python train.py --n_layer=11 --n_experts=16 --router_score="softmax" --routed_scale=1.41 --init_std_router=0.0247 --lr_router=0.000959 --lr=0.0121 --beta1=0.9 --train_tokens=515900000 --dataset="wikipedia_en"
Below are experts of layer 6 (counted from 0) of a mixture-of-experts language model. Rows are named router (the router's row for the expert), up (a neuron's input weights, with its number), down (a neuron's output weights, with its number) and show model dimensions 192-255. Each number is 128 + 24 x the weight over its row's rms, rounded and kept within 0 to 255. Numbers have three digits each.
After each expert's rows: "raises" lists some tokens whose logits its average output raises strongly, later layers aside. This comes from a sample of Wikipedia text that the model never trained on.

# expert 4
router:160126123133108119089139139140113033132154130109143114131162132140097118120135123144145115144133173133120114152093123121118096138078123144077142118116110142134151156119168131181140125111105136
up19:122048138086118077148167174131122142132133121134188163129162149118160121105129102133135104110087137117126148143131146135136099130111119103121163120134127133121087121123129168163118155108140094
down19:102131068111119094130092131117162157129129125178086116154146120118120135119143106118160135153172097119124108139150155154160106103158112121159103127130090118155125114171134142138069135121162093
up20:136109124104160120081134142076096122128112132121143108117114157141147099118138115136132105123093130136131133146129103137115110118113112144105164138108081140173140154131114119127142147152097141
down20:126182187151102055122109128138081143148128143128132139170118165099104158124142129132101128107121129159144130113136100143122112112118116152116138128112154129099166122132134107100126140121140135
up21:132088126093161096109104161096146113122169176119128140121151098097117088119096131105132128152142147121106130119125115149076098125125122154103117117096168109145113107185131127147148092138144128
down21:152140095136146156127112090171148168135162123143104148107135120114114132087110089131132154111179144104111154159127114122137144150152123131079142099153136164083148120113156099115139097160146067
up22:113122134132117123140130136110127095139121113134138136131123094119125128102172133134087111134149130141110112174113133097150142125123133083121148080146116122193088143174117141168141128146147131
down22:147138124176141118120078150123082148178112114139091151133149150067151100130123088121111140105144134138126179133155139119172082093158172164118126116111120165117082162100129136090140123148109176
up23:132091196134116159139176129141120124090113098115116123182121119133107110138152124158145138131167120138144136139127103150120100093133116131125159108173145140113148087140106137167147171093134126
down23:114124119162143113133140130085144150133131101138116138143097098162128130144163156133116155128180112150166113157129120092152154136102083112146144128103088136103158136106089142138133117149133163
up24:145118081113103127102145090136146127147127138154130127161141188134127184097150131110120094136120185105107163127125097119124099162081184140144191130137134132147152167136109141104127164103111137
down24:108136077123102158151114123159130177108072130150119138112106111110131115121130130083164107147143137146100116113144118101124139145133162160145141127104092147127120110128123143138117140149148098
up25:114135093104100130133118114160099118108144114120181094139134109114135118121141160105135113131103125146099066122133121159113074138114131090119136155118129114139117118133127134128190121102113133
down25:135108112132139135115106118150136089079122154131114164162150117161137120115141137145177120095156162099082126128120087110176133094149135144165091133134107128144147106168126151166137112175117157
up26:170151148144133150103119107073102154142131138099128099153151160146191122090110169160153176154170128086122141092077113121083157116111120138135161133123126132146082140145143142102128105142117117
down26:082160130104022146129094142100136086083128078098103177129081135123110124094101118159130124131105131162139155100135166120120133083137109107145111155092080123111127165145129106173129118139138152
up27:105147081173142135132146165079090138134113093082154098124103092164152122110103155124091129136090123148099131138130102126103107142113081142093123144144119149123162157151175135157135116100146156
down27:099140140164123138141173142135137158096130154132111110079109118117132115122089127114130166078096137148121124152129127160095117145122106135097133156121142140109137117137132130144125102172157102
raises: " ", "-", ".", " \""

# expert 9
router:178136105144140148143143139107124135108130154153132163131145098110096100117116167165102162145151120148104120162155147132137133197139101117106139100106152140153189142138126126127154120112151124
up19:103140170128156096138148117169132156116159147164159163131149112092133107149126123123140134149126134122151115137134121088126139100160176109118127074092205083111129123119131133082148111132150173
down19:115135141119132184150123154114161124140147171144158163107076138129118085144096108102160117118107187112177089105165095178123151130104127088078134133153112136107126098115099185138081127139172152
up20:171164146128180146109140079152148125098147153129139169139121123147138140081130083136122133082147141131101118145136074132135121087127124109153090124180142101116174154109146134112088120085123138
down20:135155121155110112110127096096179141109125128122153126128119129144154149087095130116095116128150135107057126155116116132107139127104126113139138126130126114160138142098130135126137181133120074
up21:124131126123141099142082104112121133122131149113136128151162091156108179091143143150150145135177201165117189143110132117126117124126129097142156094133113108117132120096163165115147154137073107
down21:117149098140112156139090144145159059141167176138100129136108145099102155155067153099115136073108091172160124113142148167122109133124069111156151130114168102131135108167125136094114123168091110
up22:150161130128103149127117115147146152122108086136142130123118092087119133158150104086115159094109125178162118145116104112165112088154134146145105103089157050158152186117165111130109099145139159
down22:122117142126132186092127092161130094112126072070152112148122094112132103138104099112092093144145118120117144119117150097099139155136133138116098170176122114149133137146158115107144101091123134
up23:180160125131138159119116099106122114122180115160131124122132095147097114150132163119120153149146136156134131104080095148142097137097166159160096106135157114146144112138108139094108126143098105
down23:124106109121101081120117134122121131152122097128123158116122081171135162092154131149133142134143115139142109107117107143122151098145165115154149115143163113156155136129159139086155104128111085
up24:122125183098120156127110168118123141140150126111177110112157106125122108142154113126146118150147141112099128098129135127092116192109097134100094095130118137105124140136114120120143157118155116
down24:132166126096093128090203106100130157138133115082109104121149145125173152102123136110105156090175138140147145112157133072117106115086148137129121118114102136151124163130161105125139115110122141
up25:107156172126121137122167103104138133136155144094125105099117138138128066140106110128094122136097141139121169138142121121139148111148133130121123113131096118112110127158159135144155107102147110
down25:099122129154134130149127116097103137160125093102142133103130156133154146170082086127160132068136102111135111103084099100135078170100115093088135136099145129145141158131121138130144158132116148
up26:107105099161126108176109102116118154088151082114132174129130128115201102167163118109153120126122165135129122146121140134098141144104104177112141142138101144129164103137146157170119150143151119
down26:127115105133083116109100111122143113132118156123116127116122121126118125121145130125137135138137110116146130147153128112105141131127117097158091066093083141114125164097108141143137139106110149
up27:133151133132082132095112151165138088133096141130160145129122135114133144104101112144160157103136185168126147129129145108103094115153159094119091139129160169111111130129127120108117143123137108
down27:085134134108138156090073103141126119120141081142109108104127148136151114136150161102121137139113148145107081151122135107134122079148164144105097135132163099132137132119117057144125136172077126
raises: " Succeeded", " LINEAR", " ±", " ISBN", " £", " need"

# expert 12
router:151125123093125124110117133162132154133157148120136180117120123114121141119163154123138109142112153136181110143075126137100150146159110093128110132164125124129109137161149128135093126100125141
up19:136131124073127153116136149110124121134121167138141170149133149102120128161124089147117136137102157067152181147118099117139128180119133077126069140089151112137165135166132157160094127195133127
down19:085126159101152156142124150146134133074140089097092136163131148139103104139128143127130145124162064109108104090094176146122155127163109131131047150091128175185121110083120141139124103129155123
up20:100119112092179144112077126135117148160143152115160097144144113128117118050102099133119122167103120119145095108160139111129076148145142108138132107159118143155096104147130166133148104134107146
down20:131092119137113125115141149148108085125112122134159153132145144136110157104147116142117139144096093087113108148142123152084094143095115152117180121128136107120111102119065111115139090130103107
up21:159125132145140165137097112145131131119119108126140138109141127128123109161177150099109116095140160075131117103085099148096083128123106132111145150168146113142118127122107142130139091114165121
down21:089147124148095110113139155117132124133132158139133140144103100126146114132099146172113172094124127168111111075142152107119103135098075146127097122134132140163111136139138099117133096099121132
up22:154152135151108162137107117149093121112124133147115129140137112123125113081105151139144142110108106105144145163128139159132150159151084117158092121138119127148130120161117109106128117124115140
down22:109145117117152179150120097146135094145168136102096095168142113120109142080125132079117152087100139097109129138128129139092113132130130100138137072120136087142119163142130111126134111139140130
up23:127164151177117111129088164149118121154124137144128147155115126104143138111134123065118175065125155133151167100151094116147095144140135137102157091119117141160116085134115141123112143168148123
down23:136118163155097122148129134124146155100155119136099132098101116124140135080113136135115151122183159158139207106139155116122130053115141127117114100100112143164115117111144147133086150069101123
up24:054143152128102126159115113120102156100153198153117087122157111108095096170122142175120134117097148127180115131104120107133111161128104141142124107144146125147155115155157156111105160140134074
down24:120139109135137118146125173147122161097125154143144183142101141141120084117107155113143138128159140133143150130114130171118156128146129174143121078132097136082078150116081125089127162097123129
up25:116127105101113142135110143109141136117145139114155084127145136134133149110114142117129135136126109143122139067160090138149122127140137106158105131131142108120111129105149099146114126128116146
down25:163116111146093182155140162123170129104089178100103106153090126110109138141112119110127096128139110110098135139139170136149122101127172102101146166125144119117120121113124088139114102177131143
up26:153139170087147148070071080164094150124124146141135151134158111134122161162116127085107123114127174114145163135111126101133163169107174156133118123170169108110165164130161087155074122154121128
down26:123083149159122169118099148132112156097131102140142113109139124127133137181116124111130134120134109131141129083112182120136137145122162160146126140125078101150132165111154102125120159135138136
up27:122141129168135149109119106147107091156131117117095146108148118109114079124130126148133167116137156121127169121177108131128145163122133078192076145077122123153180184129144110129108119145128135
down27:099111126156128112113126127083138129157118119123129108127110138152108108143113120170113125142119148133113139108141131118187128160105138126136097055124148139101177126115143153136108192160153183
raises: ".\n\n", " (\"", ".\n", ",", " and", "."

# expert 7
router:138128108141164137158123153115168165106114153115112159123107091093119150135130176153098130141110139132135096097134136136121156134151130137172171114139138150149114137129122119135152132128086114
up19:150115131113130111136114126093118152124174169143168117130125125152161116145128129165135125129085127118068106137118106125081153138113139130154156132098116111158144114123114122087133108101115115
down19:135156081168131094149133147113084148119148130099147112116132165184183077077066114160161148109109108157156170130126134118143120111066114116184146143130120129118090129106108149108080103119115128
up20:138118140105125128092149153164131150121123163142135111134160128100154116113121160131130154085116123100138166150149118117145117113142169205141179162150125141150142148127186092134143127136122114
down20:127143095118128113105138144138118124133132131148143152141115074130131101104156120130115111138092152181147127116100118166141117115151141118132144119168088120170144123100137144120129091117104129
up21:133148149099128174149116094149153150174169113100146072143124140150136169130139171116108138123139088150135120096115107135094124125092095098164118125088132113157115114127150149108094156122130186
down21:155086141124119121147096110132123149123132122134120140112139121111119118146142102137148153124106128095153137120086123122125112101129103127124119132124129097150080086124114141160101138134148156
up22:154139164071150095153107101142114120098165082090194135126145092158124069100118133145121151131171109119144112167145108129121068126097164138126113108097106146092120132126150126128135107164130122
down22:118130147139126132111143116153119127120131149175087151122126179141119131123076146173103083152078164178117144120119148135114103107112130101134068117109106136165095101127129145103079125123162151
up23:123158120132131110106121121108158113109125148152122126183106203111150103119129134125108180129143161068127099116109190110111140134128097154123107111116138121155125146113128122175097111105114112
down23:127090107129094128088175103098113139153085091147090122127159120161126135149158151099055128087134146116139126160137151132110110108127143117164094149151156145125158111107154170132139156106092108
up24:103154164110124133116163131168128117112171143125103169123103134134131137165141150102137118158132153165099125137125167151099113107122106116098104134148159125107065101127122143107128136137144137
down24:138152117096108134133172167114159100130117148103175142117097126116087089131143136133160081112117140124139072065113138162118116126110112173137103124123141128091136102134121147158139153109107103
up25:149153158124146115133149123138132118117136136128096074178148142111136166157150114168106129118123102110143121146110149144126110135122131122130132168149122142139121129080152113143119159165119142
down25:124093140188131071073118112130129133171142111183171129183106173110126166133164123151086140119159145144146145148124140143129159106116099149133131086117133130100113154130148101134099155154129149
up26:147129116095134159134113142160160137123104136112148140129132122148114128141123119116115184117127179124135143098137112134118160139138128138135174142115110114128149064177115139043123146136111182
down26:124118135181137132138150138161161117120087153117117139110124145154140108098147121183128113152135125096130184102114131110120099147160127110096129149165075134119162146127155072106119115136133114
up27:118102140100157138095132131114142129111107131140142131093136104139127132119175152109149133163097098149189098131135143129137128148174131177111118125118109141144102110146136151172141136171116152
down27:078138176116132126119156137080166111130150097144118080148131104133148126140150172094096104122126160119119154084124091148140164178129134200103082136109143091123122146124127114142120162087108111
raises: " Succeeded", " Chevrolet", "Episode"

# expert 5
router:098129137125110140114130089135104185129180121147115094142096114134170122130126130097134118127150123117113135103142136153144132136167148083099074168114129126100106083163112139070112157094140118
up19:119125172136134156085152086114136108123104151095116134128136116134094117166113165152146124098107127107146141118114140151153118111129139091119103149125116107159135145189110200114134137156113122
down19:110134114112127112147106140127125153117169125147150152118140132100072112101117134116136119114092133146107114136120114164132125154089144129189159112145144124128107135077115115136105140112141085
up20:145141141107076165099091154129143112162148128110135150140124099116163107153119129154150103064133149158149103103144131122136092167114150103106104117164102099112105130148141144096139094154099127
down20:095132103128142147091105096099128098167149128074156152124173112117158157189135156134096133091123138132126103134081155168105129166143139110148134132139096118184097143168148099090128125153102137
up21:111139154082134108109122152066096124169138104130133118132136148095169129140116144138115106125102140156168145120114126144132097161090136107124153142140108114108109121165118134148167174163159153
down21:117109118156097152130101121173113081088129157116120105121137153176136148141126129108134128121155113093117135117134104134151195163154140109142143136127116120136201132148138148179120100118126104
up22:111131124134100140145131124148118082103150143146175161142103123172159118137137115122142110139150148087154165106128131122105105157137127127129094128127134116135101114182117127082110119102134155
down22:167145119140118165099122100097110130122130119097118131137133172158122073096104109106133190117111147136131131106115176171143121108132116157117067130126118090129125156125149129124099145164138109
up23:119092115119126111135123142143070203158085127135121150098119122128143152141117129099120127126164156111129108094156142107094118113096152175113116190085172139141118175120093127123160169168130124
down23:156075131107125093109126097156144155131125108092137117123129139094115116133147116166163120113156103104129140177092139112171156102145122106093137122097192150108152085139089058113111142081169115
up24:133133154110128119080137135118112106096113123101145147144169165146168146147141138191118092094116105150136157126096114097113108147124142129097090124159120113123151158116168119093152124104149126
down24:116141107089161158138132147110139147138144161132118114160145122069106133160151113094142102173154143105171149143107117151121080110110128148103174134118128115091161101108096166121113146167134141
up25:185126114099132124131149114163094131122149118092111141090113138106093148122123140139142154138078092094141106115165129124152124153146112101112108111115171158147121091117106103090167120125126142
down25:124139129154138144136142118132117140130116139127159131093130116128134087121108098116140113160142150151183122117137147118088134178101114121145119102090164083126083132132074115119166115104122111
up26:055100130130118117138122137153125112126127086137115124194152124121133146111103123166158144118167130128136163127161150099112167131100123123149122101181134122107108168102107124138127117097104123
down26:172100099133134145126097159094130122118111133111160118135152116122128166131139147139141117113107120161090099133102097105100131175129154156145140110095152124089113118121144117116121098135126153
up27:149106081107140146129138099139117159125165155124155151150125134165140115128152159108119145128112138115128163149122106153147118145163116141129120130117182124092133117136145174120163127119151155
down27:122120136099176175113109118094096172122108139122163124118105149125125135123121119130155128121145106147097142142180121143137155109139154157096115160128148168147150118093075166153112100135099177
raises: "201", "202", "199", "198"